Below are experts of layer 7 (counted from 0) of a mixture-of-experts language model. Rows are named router (the router's row for the expert), gate (a neuron's input weights, with its number), up (a neuron's input weights, with its number) and show model dimensions 0-63. Each number is 128 + 32 x the weight over its row's rms, rounded and kept within 0 to 255. Numbers have three digits each.
Before each expert's rows: a language model's description of what the expert responds to; "mostly gets" lists some tokens that are sent to it at least half of the time. This comes from a sample of Wikipedia text that the model never trained on.

# expert 1
It responds to: Mid-word fragments. Word-piece fragments inside longer words and spaces before numbers, such as f-erv-ently, dev-ast-ated, t-ent-ative, and ordinal th.
mostly gets: "red", "ond", " well", "act", "anc", "ri"
router:190114124115111137121105150139103112148096083125120113075145110106133114054163167172175126107142137148189132185165102118169116123158146147074163155117087057118133094091170131133120121077106192
gate12:125088132145111116148137163152105111160143078183106152142092106108132152099075151186183089172144095120113198103129184206146095132089119145098146116095068122154094096116162095090122116146138084
up12:122076109095111146134097182180128117195085149106157131092141112126162103097141139146097123142163171142148107134151125121115077102105095101133132162158119141145180144139149201109121132103129144
gate13:157069133156128152099173127130148133119094097133177165051090103098121108114138128150148149120100120132109193165139167153151163123149111177127186107109137142110067162170160166094095160122048132
up13:140168161114081135145091136138128178171116066104156108147136174120146105074146096118118106082076100098169090205153158088195131147171146169092081125152064108113099065127093073128141148083111129
gate14:122146080107164092081117147154027055175139142122171077129118087135150156116140084161112104092129134141119168154119116139139141077093108113098184097086142094131131140113114148164098145129112073
up14:131133127175136123110053106145139080097076097090144100139129180147135099108162128116109155148142157124096111110134134068130146112120103125112104189152167063089091044152084137125124123135091080
gate15:110065107122157150195109108115119043157114123167140132117119110152142096099156147117192139143138149134120175131156130090104105145138094122160181126077173132175122130121187209144140115156089139
up15:159109136188103079152116107173136149137099149121121176124198195103120132158115061160035152122133148185067096145180124093107113145157115155130104110107109138074067110101205115148143105115182141
gate16:151162093062139115149129102118098152106166123138109115152188146103108125140127099111154134175084105134143123160157112169113109132206090137115145171145115104163152134100147135127126116116061102
up16:177144115099133188119101109131122115080126156158175149173171163159135147137144096134157171100080164127139112206146124106099151173084123073178166150123118126150156074127133094080125051121166107
gate17:131103125098172139158095161111116145197109102111178138133138193126141110157126125148122122174062175143106129147179141133188113067171112147139120113120053102101142089135125103108103099152134132
up17:144061164085133130194079104074144108167144133106110128131097092149106174093148114125124057142127117095142111071107156134109184131129136145150075110127075139213142138134103144134114147077127116
gate18:140088172163103140105117099093108143130127141177185157133137111179116137133112127130097087206122135163111127105143053083091082112152153147140131162131106138093145193147125114135137116144139147
up18:159135184122168055109148124208162087167048154128127109175147178138108142110175091125133138162076125143106118091149197160136110091160135103135149121144141085170140174088099125122074104155167131
gate19:166096066115137132064161099129171091090054127124084097119128155080116097157142124163123086091180043102146099119128135116081140130162136169150117175108146143028121097159152130093129094137135179
up19:074099108163112141095159146099113179067190049116154153098129128118061120118105220132112130109066098100155138158138126107157108101120178125095095161139126173117061137129154081169136174145123117
gate20:106107106113135125147179127153097135122123113135118134084144148162132120081117135150171104066090112175116100133143118123105091137143150183107120153136171104124129098116067076147138149179169138
up20:067100116122158033114100125158103154131130179124191121127129111182168118096116129131143196156108197115094098126132094179180130152094139172098131069125183122105051108124170131126126170091113135
gate21:155134185149127114086127134071187129102140151146156185147104092164135190089066101143164110182114099142118160131136145122127118132127145188095202132133103117094125098121124161197094094078128169
up21:136121118104128149124146187162098134138077125098103162082122121174184128159111126114224107106146109091144112135128107145147190177115129097148125165117130145073189158073105165174096054115168132
gate22:136135182111130133173135142184135132122144158108143148149161121144219155101176130204144120177100094082143111214118121109126120124061112046095165133141114129086123136079122110091163105150121178
up22:142124174098111137098101149129127113103135100098158127138155193078096142118148125085154141109123150137098129132160204113118101112124151167112054160123092123131188099155143105085180104089173078
gate23:160135178192106109199151121155154120131068164156191156154103145095116126088168160158096109050132171132129177134089117122147212111084127133141134114122103046142129055098165166131175108151155136
up23:105119158143104121154193140107154084109135134176152122118115121079089081130208158118120156088162125131115137143170157133167123171120149086197099068141156141086110137072181088177141137137111131
gate24:146115127094153209111158107142129137189133091134133141117123121134156124141139123134158134131135120175059172130098124160133155096098093084163157176161120195146117106125132132143095071196156138
up24:084142195152063107111173168092111105137061141074140110180141146073169128145165205131140161150142101110136142102151115097099087150157141195124121124101151144140129108123142089065184134137120132
gate25:157106115129119159126090103075135131154101131160083135127083059099151163103126123144148106107104110160169150110158124139078156098137118139089139191111160125154153169138153078165097132124170144
up25:163126062098142170119111116133089066148118095119106118153103107148145143101106077115064154163093110149137110125168120184120096081079161112118115135125121137181145153115140080144123098052115099
gate26:133125147166129115149147073131100091178151116108120164122117107143169101126132141141171135165134157145129116120127176193158082127167164122147139178143098184136150079113120076114088102129214156
up26:188161167131136136136121173125145126116156095153182147127105159209136103137063077117173131093132101077118106114146091140098097124162129148120177101123165190156113126081062117157158119114107180
gate27:121216142106138171121196119111120090077086177145197131063106141180186138127144188104115102118099152134105157132091118144129086121121123163116150141155141173135095131060160128199128147151114049
up27:133141115131091133090112061117121159146101144177105130133118150127099119106159113102192122142199116049145095147160050200195145175118122123127108108072117125137074079064141146132139136138103124
gate28:162074131126138101128074114127098132096080129163148120160156171133148098104085114137157113170139153119067151121099151167159140128103138109131202141164080171140109133193111138153165105133053115
up28:136135108214128101120101124095143142128057133149182165149155112164134134167101103145141130107138098155136127040129168159116116109160151072130137134160095131133106099136096126130179159123135151
gate29:116131118169107072175115090146092121135168114137156127122152107146126185159115155107123163102125077104131088077110072108131050134136150100153181129119119151152180142104142164145184184074140077
up29:121113133133147131050166094079117138114138180120187111112101145138133129145098172144137132165146147069126134154178140128083122165166156058097168128100136159142144168114110131132150121121133095
gate30:090118106125066097160133155108091136107105064050096110111133112090113095109140106166122118067174098128109092117117156149112127135139117154091105145162148152123065116117117198126055093133143146
up30:122116170167167086140097103144124125088089091169140156144162129133145168133123138108113137141167105157184106118134110078142091121135118105168166132122183129123064156121175144115194151145033097
gate31:135116161097155142126165142151131097103051109091151112088125122150187124136148118144140089088114093177053200140156149123151190104175100128131136146181132143104138152121128127122115090133168120
up31:139184123138080169118130121104128145096115098135111136160195055114113098142171083107093147094135115113116122151122158073111171123122149147081128197088182096096131110129170192095117129163145088
gate32:143095163130148114121096081122123124171160099129111121113115097140147159129073178158101098198110163150123128193151142135164136102091111142221162125162080099158095149139129073175163119067093140
up32:125120120086146105053156083077112189150163112128136114057131094063126172174132123129067066119097123160108154134114167115148150107115156134174122129132090182123111129095115141178194147100103161
gate33:149107096136171186150153085143136194104107130081168200144131137179147126088179119158154083171138149128142095149140133140148137134129150147166105169168120145110102110135097142127099143157103163
up33:112125092101091107102130175156141125145104113078106064116138141067121134098085136117139165099114146111103121128133165096139193148167110142125097143137182117092059099105117124189190108171098150
gate34:143122145085136116158076139125127086132095076173197145138114081226094109094116113132155120148128086168089147100116094111100153123155135151119120068113097052118132100146090155184106079152134110
up34:161125096135172088130153119125148101141109172140088111090133116131172079129135147125127083152124138077097176106103126118193068141179168103159131094125085116127118197190115130150078121143059130
gate35:170103112155096224159126128140092135152110074107141133126083065148134129090052142170161129180146124165143147182175091116203099217133114146115085130098133090113112120085139155140152136105132159
up35:091136141050125154105139118116117152149175190155124073141189181134126069129103115129108144140085102136083085126129188160098113142133173084142106158176115180131105106160140151093160101148140152

# expert 3
It responds to: Function words, sentence breaks. Prepositions, articles, commas, periods, paragraph breaks and section-heading markers between clauses, such as of, between, during, period plus paragraph break.
mostly gets: ".\n\n", " between", " ==\n", "==\n", " until", " have"
router:152119120123105146192079133131102065150104144110159114114106096143118139090124139146167142123095101190128138119120096123157104087132092152113166164184079094123117129114120128120082069145128100
gate12:173069139143133100147121146179129076171122091193126156122104125112153150131074139147151070156108126085130161098132185171131089145107107141085136145108055146151055137119162114101110119156137122
up12:166108127108134155122056105173133129163097147096123110150160107165190119135151136140153222104144151173160115166165116145142099135154124106125148171127129134095153136099103191108155115100121130
gate13:115042110175124144124140126150117096121104137129153155126113069152126164092127119146157132120144078164138219171141142143147159116107129093111179149098107143107087114125181203098109152174061138
up13:177144151102137129156079139164071184187092113115168135114105177131144106112094109130127137081122132104145115178163131094163167119159155138110083120180020125155158108064118105152127093055130149
gate14:124126073134108059113111162099090077092166143111164114129112089142119152128099112180124098047121131113077185169124059123134114094141075106189134100099118143181129152122147157105098178094117086
up14:123087091088125135127107095130155072102041133109130118103144144102147120115134149117153139187112135125098150143177110093145123103110129146106114164168137125148085082131071148084139116131121078
gate15:082076142119122172131116112086102057116094105152168142124128137125146136069114141123173130136140138153147128150156093106121123152152132083123158130069182118145091127116181153091134114134121143
up15:149109111152069110120143146142147164116111164104123147145174180127106117155171075167070148099147203175085095117127186135178123127112136180157108122125098121055074101135169149173142156084143133
gate16:179126098065129086146140146155113140108152087137067091145190176126144149096143128122171114127091128160126129143134128157114124097186072149129129187146115172140124150066094199146132158141106115
up16:132181153124117181128084123121095113067138099133180203157157177152128133134180088135130149148117129139143148180135090103119132116093175096184134157067111144154149087153138137092138053154134099
gate17:159091097119176159102073131173124195203109141128170144134146151089150161146100142126171132134070205153161084150130130135184124050163155094140079134124091102155133076114152135127114110141150104
up17:123110097071147168138147114071182059209111091095118171194086088156117120132115147136134113141147100065186128117116117136132163106115090114126078135117065126147103076150144158139123129080159136
gate18:118095149212071164082119108104108128107111121154131140059154163137107118155105160126135103203137140156118120147153079104102123165140206166105143181116101120021141188155106102082132145128118143
up18:201145123113146066127148130176191155127064144100089152116122167120089118126152094111177098191127094152136107122132156185139064070133165123146129146109155111166144155057118120132091110128179128
gate19:154067089195117128096190115074186085077134132127115114153094126101091100174100106134131101076140087104109102088118166127106142188178135195128116200104109156106096065158164145072095102169114185
up19:084112099139111143094139127108108183095185059134117121131146136095100110093100163142118124150081108099151086174102141110090110117057158141138062111146116133119121106122163089153097155131121093
gate20:105104100088130103142238114139117147137142099110112112095116136101114114093156080133117138088070094201115108134115114146112116131125154148145137159165163083115131129112069102109131142134141171
up20:089139158095165055110100124114074148155087128117141111106136122159191138117159158133110188116157213140122124149153085158156121099129171175123151141139168102105093139139134119120179140095115156
gate21:169096169183153116059167106097134129129093109165122179086102107190106187087084103130143106143168070151142169119142185100164119183128175136072202101129098149107143093097142198198075130102159158
up21:116127158108092110063108185170100111135091090138124154070108107158188120099158119117205129133159079127170110118095135135175142186110134140122134188087101128102139129095129178171117070107185134
gate22:107147218117164145208110172182112119134143127107098085154131100159174147091141155199141118133101111119153091243112093119131087073085112105121156135091163137116123118110104089094149132144100122
up22:161128181153129120089121163134175134151146104076172151153166144089125097122150161105174149195107156097126163096128177129133124115152168147144047133129070115114186089166091096079129085120148076
gate23:125169107172098110232152146151189089125094130123205162167126120122119104081140155162145147063168183112128171128098159115138169131086132144150099122156107101124151052064183155098162116147154111
up23:130143145169086122135204197127131059094112125159139120127122142114101102125203172124144153111162162088134114104156168125144086147137126106160052070158178088104088128099105060182118183150121139
gate24:125096135126124219095110137156107138180142094138126160105130163131130125159117100138162125144162152137104143142096089143082118071102131106168095185155133195109108145144110137113105080166141114
up24:079151199154099130161143138096148159134138092103095118202116119052123124131167148150130142157124173116146111104109113108133072140158147157164120121085152133130135096123139101100143091184142096
gate25:161092092132180113129080121095110149149098157148057149106108072089186158108142112114164112151135123148172156148110151140124142117117091149088157188150127127121131169125132078114075131140136133
up25:139144088090137188124122096155119074123084117134076100172136095151094174112102052101085162110098161144168122133118083192091117108079138092109140094158100107154152156154129113144062074088076091
gate26:148111147161153131127121043079095072203100065135097178108123073172145166114145134144139100099147159128110099114155192208158078090137120116199163133193113172143133073095128135137101094140155131
up26:202126159143119153074116173142151157109144140169160156149122170163147095114085131132179124061150131100099100120128125183170076174151114154135218101128167168122105101043083131163125139101148188
gate27:123196100118144191123175112118152094089129172155215112074127132118133146137112216116108122158089125129109138135132114134110112121128048127128168152177176155105140126075174118168105102162123058
up27:133155149154084090087119140082112132140097121143151138114130166143151128096132142109129130172222162047153055116170097167171128121119151132130142078061102166167099087091125165130150116117114133
gate28:151077131126115134096114122122118159178095138108141153144172180150197093109120132112102056193104143145110102132079151138168157120082100107097150133137119140131114128189070161171088054124112114
up28:120154089195134100126106109128144148117050131172141160056127139208110117105135110154134130135096138169064097112076125169150129124123156142073084155152111098100148181131104103150202160119165134
gate29:129060093166085071122120138158127099169166103155156087119138104146148147147116151119086182069178102138098076090070116131144106156147114136139172127143183130146163152066113175179144157111139104
up29:175169159106175138054152099123112143110134189113183090125062156148130137141114175156130124119144104108161096112157105098098107124152125052116119099146100119160096145121129134201145113111161143
gate30:108156113125084102125109111158114118126156120111118103105129077116103099122155086179136124084188125101096086202128151156114138115161152131087148198183144125138063051096155176076060138147139163
up30:114150158163163093116101135116176111136111110143178101173149110176165117105144163115088157124114102128173091117144089115146073102097160103170133193094221138115090140077176139125179138068097115
gate31:185140139104136095138122135170118086108063093088169108096160122151216122123184091136105102100088093158073169148174128151096151122159122086136114140187130170162149097117102136069116122125154089
up31:154195055169116147079103135151142175097093134120070151117223125103061190112189087115132157131127098166113125125144149096157125126145127117097150178102113126096130109104161122093128172135132148
gate32:195135141125149138151103109086130074198147110109130126150137086158114177133099208154115094144120176140132154170112132125149134070104114147162140103181097119131111173182127092119142095079147151
up32:116114113076128059086154103130134146124191108127143120106131128087093150137138117144039137111124125142091188144163126114121178116115137136129134099160138133139112136114099091183196113130142136
gate33:163081178104132162102184094163128175156109095097135200177126111163133135093126140153162072186145178142166109186130123160152171144154151163161119172168129138099115082167101112101082120132095144
up33:144120134074086143117166117143166140147102115119120109108121110099107128101090069119138157103073096116082134155087146076147137107137072128157098124140212097087043089104081151200155140159133090
gate34:152134141082155118191097118131127028181064136115138130130121100195102145110134140120170111145133087121114168106105093133107151129152101133120175088154139097135090121141116174131071057138092087
up34:155092105144177093070118126132165097144111146123073107076125096155158121096131065143153130167123127082076128124151078112167047163158160137132108068137097115112119158194125150135143113138067125
gate35:201094077175109226184115073174092122152098116123096100162106071171099169115049146163113167117176102140193127143135088117144117165121109129122092192122114083126088157103164115170121119107140194
up35:133118102110120132104068143112166104153078145235128110099163186119056080134147111133127095124134094170117121142104168174185057121093109131101103139147120175127137083146112123104170098158136151

# expert 0
It responds to: Tables, infobox, numbers. Table pipes, infobox field labels, units, decimal points and number words in census, sports and geography data, such as |, Elevation, km, three.
mostly gets: " three", " second", " km", " first", " Total", " final"
router:148139177061147167185089173133098131154136166059168157141127086128163133083145151198131105130119132128137099186139114092190120116139120090117170105180141088149152105077099132164102067077094147
gate12:171091155139091146138151141151122111181159097151118162139115121185139148089078136149140076128155098098144171082126146156139104150104126148054131137094090090132091115110156104059113110133140105
up12:139130124142111123128114136172170116162102149157177113065141141036143158114118127130118181099113138162156111177118137125089084131145088074152138190112099134173140143135136159189138108118106143
gate13:133053104137150137090136164165113096114078117131118158102126085156162127123163164149157126141155105174138143148117147149147166110100125169101147096089086151108095087133161215118090148141069128
up13:188139142141098140148114142151088152196141116123155126124163169124155138098129164115146135080090104145135091161173165099172151077171145174141096112155126143145144066103110081166178099070113089
gate14:092097090082138066135117142121056083148122142106126150151090103145174145135084116186112082069129124143135150180153141141145151099116060114166157103090138148175153133109139196136120141132130093
up14:123149139097081138103070102123154067091056126105119105101137124094162111087120126111121123177152142135094123132178127138138118141081101150101140220121151062110114062161141153113137092118118100
gate15:103084132129107126109113093061123043125091093130153112122116171169169128089124165122188133167142165102140146146158126108099069143141109101123189136091126104170093092123159144108189093165123135
up15:143137105145088088101106133163101169162123200141120122136160167163119108164143097148042135074121169177059084107109149134110161126195119171120130110109102151078064127096165138169103161087137138
gate16:162114072091136083134117147161111131123150112120070100167183123119123131133106119121146107135089096163116173138147116171107112112200064141097128175149131153157117135072116159136133133117123087
up16:144175123111103169158096124116065102092125118129200181155134167123123137127153104145146159128091146104145136191205094086106121132044177101163169115113147147132126090145110169084155091152144101
gate17:124070114069173148150095179147087155190129119146211134134136178066135141122149138135162132153092203171131090149161120128166131071126125142193087109101094122140156095168127146150153110148155118
up17:147087141114147135172090110094119095170117165092102149200070096183100149102156185123157099182169141076169106076115150108123147094079113118133091114149073154183114121155167156121138121088149107
gate18:194106130171078174066099123110104154120125112111179133151158142139112129135079151151133125174137134135112122149152087123103080174127175184103141147147121143070121179141124085109112137173129118
up18:176151164133171072121169144183131093114095094125119122104141139137146126128138123136181123134149114134089096089147179169145041067150164117117191095147174087149149164089125139118096120157190109
gate19:133110109153120128103118195107175125069092109086100097115086148124104126147130121137148072131148121059099069143174109127090166132159099168169131147147103168133120074188142079111118078146169186
up19:124064100136142155086177129144112173067170097140110141115136119050084136129081156134122090193052134096119121170111140098138135127130167117115122129142078125133106141104162077156116167153122127
gate20:118135136094166126154227141130125137123138088114136165068110108104107114122139068133131126120071084170163135152105097144097093118116152163142129113108176104139134119120084064104150138128083179
up20:097150148075148034105117121150091160137143122133175115135095153166187127090130156131164190075140213144092142121176070123154099146133163109103093112177127111138053091173127131104140149133146142
gate21:173106198124140141120147114099175136142109128159127196104113135169138180081069098133128118139134120109152162103151201098158144154142149159083168115124098120073119067144120144216055112099131159
up21:174121172131055108105135174161112135141072052124136134074115115177150100126133085114190090090118115097163143130104115175140165174128125147124151179080117174085159138093165152173078089115181152
gate22:094162194152171115169127194180154128097131130156121119157145094165150151087114130187151078152124157135157117212112098152156129107084127097090149143115156169099119151149113093091172137118127178
up22:184137129091111075111086149120158147161101096091179097127172174075095158122084115117179150143120158160121148130146154135119147140142146140129069160087067115176181098142096083088133106125148084
gate23:107147139161110132223132132140159095155102129108214156159112130130146103053144119170114165051169157097133151131095130154144146145113115143152144097128098088098132054110168140127172163173170121
up23:119157105140093120160180156119113069090132108154147110148096116070097132146192130105069160094161153116139133108123141131171136148136134158209107098181184107074117149054144084143074137163141181
gate24:111115119117127192109105148161112147095147071150117114095110166136119103155113128112175111118151140157094177125112125122078099118116150128169121218144094173144125107121126173118108099211153148
up24:123198185146084158131141167109109126064128126107168104197107108088095135132184168144148143126099189135148131134129108095128079110159117164156107120053147112125105104128127082135160111175106125
gate25:167114126114145129093094152110098124173076145156078116102073074103147147126113162130069086139151118094202145086121126134108148133161135125103127173148151125117144158116148099163091139125114150
up25:128108050122160182161115116132135086158125114169080122171170126135112179091082060094167136098080093134114133120113112180079126154029202105080115099147119131161115166101124088115096112076061118
gate26:128107154170153150160130097061084078169136106102147148138124090168162116110140160134154109129158161107132106118132194184121087135107116119164142166149147189144149087072113149162082096120196137
up26:195136190171120106081111205118129157091143133156160150130099158126111089130113122106159123085168112064125126129096102140122061168162107133150196073139160206125119147096098127123105116115091205
gate27:123251089121136182139190124115134110096115177131200114089119115140111137123116149092075134122130131132126157156099103111092130150108091114125164176132193115083120143083136112124127117165112062
up27:117154140096152142052123117083146131161091114180150088133099157141153113080144172116155119180200165063154111157143105162201124179094085139136123103067122115129112072110096119111149122141098118
gate28:142091148152117142098099124147138128123103147121190098140130150152165084085118121090103046206157146132084119137054101158168188116109082123101173121169109158127130131173141140154085057123068082
up28:136135125177139125150108105087156157176049148192195154083127095230096115124141118148156155091132124175094114121076132172172163122089190097117099131131070108106111126135126146109183143125135171
gate29:168092098129096108113135121144074094154160104149147088144135101124152188134088137124101148142164134130091087126091094075148058117157159157123226153092148148126165116077140187196133127090146106
up29:165167117125170110030126125132106102124163173136172104137089186127102140128097181178116121148160135053131136103155096101146117100168145084113134124123148144099132128152130148184147130110171161
gate30:113169123142051085149146158127096086132150092098101112101116088090134086113156124187100120086113094104093096166166185144116170083134117114125143136124121141088066083130140153100054142167124160
up30:133158188155169108122082122132141089107109037111125141114172106204111142116144108086101149125164101160151113103145123128165095096131114083147113146098192102166099150119152157150139197103080125
gate31:132108163105113136100160149153134079090067094103147138139127152188151132104181147153132081120109115199047153163151147137142167102136121106164146114185124124095141148129100090092114104119119142
up31:145187082128092112119147145103148120053148089128074124107195109151125173121129149106161141141143127087107153132146172113095142108163114128103079208119151130079112114073155172119071198153130160
gate32:148141163138133121134076110135099096210149120127167094151127122135152167131100219174108083110144189162117135173140122091157159086130120138163171142157120132160094153142138090135156120071092139
up32:091064110101134086117124076107130168181149119158134137071143118077108185138095121141084096122105168171100129125161117101115215125132174133143128138150147154172106121111109121178182141133103151
gate33:137151142141192166111129108162139151129127152092164159164128120205141177072144140184173076164134148143129115180142124171168199175142149126119110131141133114087129072146101104064122113138097150
up33:134097109124092128094118154142145125156111091116059104120157143123062116108108110127145141095097104143114149136188167111158192091167107115156124111157187132094070090137053071186133136122159113
gate34:161134135046132101149099128133131067132105133123148104123131099217125137112109129108185149145147074132095176111108081112095176157121129112137151083104115072131128124143097178140051083160084103
up34:148125121104187061101122113111162084186104146146070117105139095167162092101108073146112121189103109100118143121155148127171078140152152097150120077118079136137114158169108121107089091121068090
gate35:165088089185098231196143106133134139131114049107125123124096090110089171127030121164149157081165118153143155171126104126167097155123119157133085129124131108126097120104140086166125154099151166
up35:097075183059113134099047099100146123140129175187082084094160139141087055130130128144103120177136141135100087144133169144126117156118132123131114122147134182124157120129138113132174112144159187

# expert 2
It responds to: Names and content nouns. Proper-name pieces and ordinary content nouns or adjectives, often ending a word, such as Mc, James, Carolina, Naples, climate, wealth.
mostly gets: " Mc", " Z", " Y", " James", " J", " Gu"
router:170096157131105150154086174164107075153138123141177106109106063187184127099093173244158093121136112140131150167136111148151092131110116125168181184144110126150088129079134136136108096124147145
gate12:162089146150118117127125174189125098180137082171128143136068112147132160101082175169152069165124102107128147126120161185175122127109140130093150150086066121127086085145139116096104123139147104
up12:130099085096129169126082118131073125124091122113077131120163077107179143110182130161121170139144115143136124178181129133097103135091080090149131152178138137122154166117156184120122140110108145
gate13:171040146195126129105138147146107107113097079131121110098108116131141122112155177141171178141157114162130185143123121156149164100152109102117217141116110150107080146127159213063081144132038114
up13:124161168121120074162101157161065178146107108077177135210127144147153144081162103111121133059080122104128115159148140104180120131176152152073098138133063127085144119109118103171172143101137129
gate14:108067103113096067154134149129083132116131139127171136136100122112161165125105132201124087097094117099054131162129139133096149081154057146207164120120163087178126128118100081153083129151090100
up14:081109113110115112131095125123170119108110156145192147103133148118127123102076153141148109180098118187054144134136153082138109124111133171157133098147159061130144111130085096058124119165123085
gate15:089081120147163191163085124081126012126103111153147119089112154143142092095115163109185144105138136153164189148155121067121156131155130113104151125088155113142114127114186175137145142142120142
up15:155120117160064086161107167146114140096106160120129151109195202120085111171110149181069129092119212145060120125170137134111083143158082160174138105118119112086070118106173111147100131120162103
gate16:150139104036135091129157149185108120096121108121127096145213127092183125144132093126155097130113118139147153117138095169102110092133068161128102180153129134160122129067121184138127121164100096
up16:146177128101121155136090129121079146095160085117172247142160158106151128136171069117134151144092156100151101195170139122120149140088151082168158151103100113167152109165122135084127054113138100
gate17:111086130084136137162130169151124188134135146137187165137140176127160121133092123163164116116114192164156082153177130141170125096138108108189063094122099095156158065135167148168139095124134125
up17:145103100119143202143096114064154088189073112092112162181102063112054181099156124125189141125143143064164097124170143092130158101118090092140118159145079144112109151175120138138120105106154130
gate18:099101138134056146066116069127070095086142108105135161148125166096037176142112129143120128181140158133107107087142092159073109133141180174143137126111101148064127174130076115114132109176101106
up18:189127167085160073102150145191190092123092127117115161124160169128131129133102135116168141131124143135132096136133219159142060081115128117147168111147148069170122196088120109125152134146150114
gate19:126094130159158115094178135073156117103148098112099087130129168106143104131086126136140093083157076099120089088129121112096128170169143154113107148106126157081142113187129110104121115147105188
up19:098075092147150163074152124146116143106180087122109149131134123119072110097120174127117127128073138084151102180125098080105109094093203160081087150130102156076085150134181099137130206115120131
gate20:118126172101123110117211139157143141096130113116145137101118127092095077081119074165131111068058092177117114145116122116100083113117134158117095067123160135159146144128123067123173109157138137
up20:103066164107163061166096116135097107148112151106206109136126132166202135117150132124129160145171198138103097138149094135154132163130157167126084125113163114091075155176119169125137121130143190
gate21:158101139166169101101143101074137136139118094168094156150084131166119188134072093133143074146102049132111139126124149099166153173157131142064172074167089135072112111137119191195082111093127146
up21:160146201083080126121132181154103142133052124128136151124149104164182141133162112113167165128159110123147098127118067140129127164132115129159157163103143114074196116128086156159097062088164128
gate22:120145217157174126197106134200116165152153124136122129149127107159170148133152153207131115141090101130149105255134140084171147095131124085112167143116163150111130158095126131102137110117102146
up22:181151154103119172086091149106124126108130079072175153115198182086128109124087112119188142180117152139130144129154123130115125122088148162124076133156059127152175071162120090091143084112150078
gate23:124156136184097113204139125178156110145080130150204174136116144127136129062121135167128153073137156138125165137055141162107169128073110118119144120132152086143148069078171144103160135128175140
up23:122125128142096098138184136121111055085110177183164138124115131074089098130187104125094174100127161138126145114172152113151161175115128155176112073179136101105124136110123103174090161144120136
gate24:136100136138165170134152135175099124163129101170124167059131152122179100134131065161118139140130141166058143142120138139077118115124154128140119161145104184117119126160117113139105079145151128
up24:104140205141055130144187153113107134098151123101112088190127167081131144115186156127135112139121134109143117088135107103120124140152158131141120149090174132154097072115135077122188122135140109
gate25:161115112113137146099094166130136137180118113143097150119061101064165104111120112122134093128079140146176164153109115109083110104134091136108137195140136127153147142140172068121102147108137152
up25:133147076108144176131151081133109117124061128112042117142133117113128149108067061093070185141102147145137120121145119177127127071044167104121090152150132138197170161110122103151105102100088083
gate26:128130134146130127169137076102093071141134106106140168178125105196149114131115093158096115108137123164087093135133162206133096093137112125191134179149140182131186076076121153098120091122208085
up26:174092216139117122100124146119164123100169130120204137136123173170171122149098145132162145068178115117137090105129119167128050107172182136121206137116149187083142111104089117089188107086149192
gate27:142208095133173156138162092108129115099090170110195130087149112145149134122148147098070141177108090142132181146153110139111095129117076121135168115157148166116100116066161139184151109164169063
up27:120139134123103115063100135102101169161108156148138158102106191151119125106159148092174083138224149070148079141135058185184137154084110183088146107062102101130122082066092162096163111137087127
gate28:162044132128107089110093139172080107113120111171156158114124189192150133081137169111151075183126134129089130163127168121146168107112134125071153115169105180108097140181114155158116096126098099
up28:163130118219160137108130163133121142130044112178167166100119140199099127130137152141131119135128108170110110106097140173164111134103167144049075143135066147134120118140147125119199147087164145
gate29:106041106179079091143090133159129114118156109183140116104133082125160165135086128130103177093126084135090080132101073087153063141158122116150153140094162112140178160111139166147136182111139094
up29:138151141107159130064152135102118111121167137157179126146081165163108144136118169138118118096140126079144084106127184124155104123183155084097127090130169149115078151180100092182139123121151175
gate30:146162099154042156161142172119130098104151129079115079104110121098085083119145070191134098142129125158097138161133150133103154102152130106115140121164149129155082060107173154121068139180154164
up30:125145184187174087142089100189164102096077055143131143120154144218128157128131179126117154090117110137162120090129128107168101137162114084145152159087196158160094141079157138116171160150140099
gate31:132141119149074111122119141143139090109038092073151146110128098128178136113165112150162081067127109149107215142138124146147134122158124072115151168192155118127160145128108149072122100153167121
up31:097171094149080131118148108103129162119088142108097172133146107114138167144167114115125171088118115135141176151135130126107142144146158135092141162103135124119114145091155131105095205132120170
gate32:168149142125146122103082127128121118162151083113144086118116109150132159122097217205112095168108146136098122171127138126162122139091110144155163166178076136195059154131123120184158123058154123
up32:166121098099150105083116062138163172134170090153142128118118152088103194144142123156094098071106160154091144143124156119115163128131163133145111118148102130212127110124102165165174110104108102
gate33:143163143127184171144125109152136155093112080114172208146134107161141149101161123154148078155130138172145086163142151185159120141149132109160079136180086143108130091126065113106108099118044161
up33:133084116131109124129132161134168137157113101104160084133145120108097100111065103145171150074124123105089130141156172075141192114170107157169105132165200121089041104144102138174160123154095156
gate34:155115158101180117175125095112142062177080143167111164167109091217097140100111132089197111147127116138089166078089071147097167131094083166123166102144130081096125072146120140209122076160112097
up34:164086132127145091102169110125154141182055146121030136107139098161196159101142103117148161159106080072099144133127080124146084150151141134127112096151115102113157154186154123158142113107042132
gate35:189098112165121217188135077167118133128110110076156148125115064141096182109035107156112169125180105143180141131171066106123092174117107113152061126098145115135122114104129128161146152084143170
up35:096081136098160138125075155085114174146140117150119077143148214138097050119090164146098061138109126160085118163127218125139092137115090138116092162175082168125114093161106178128148088135183137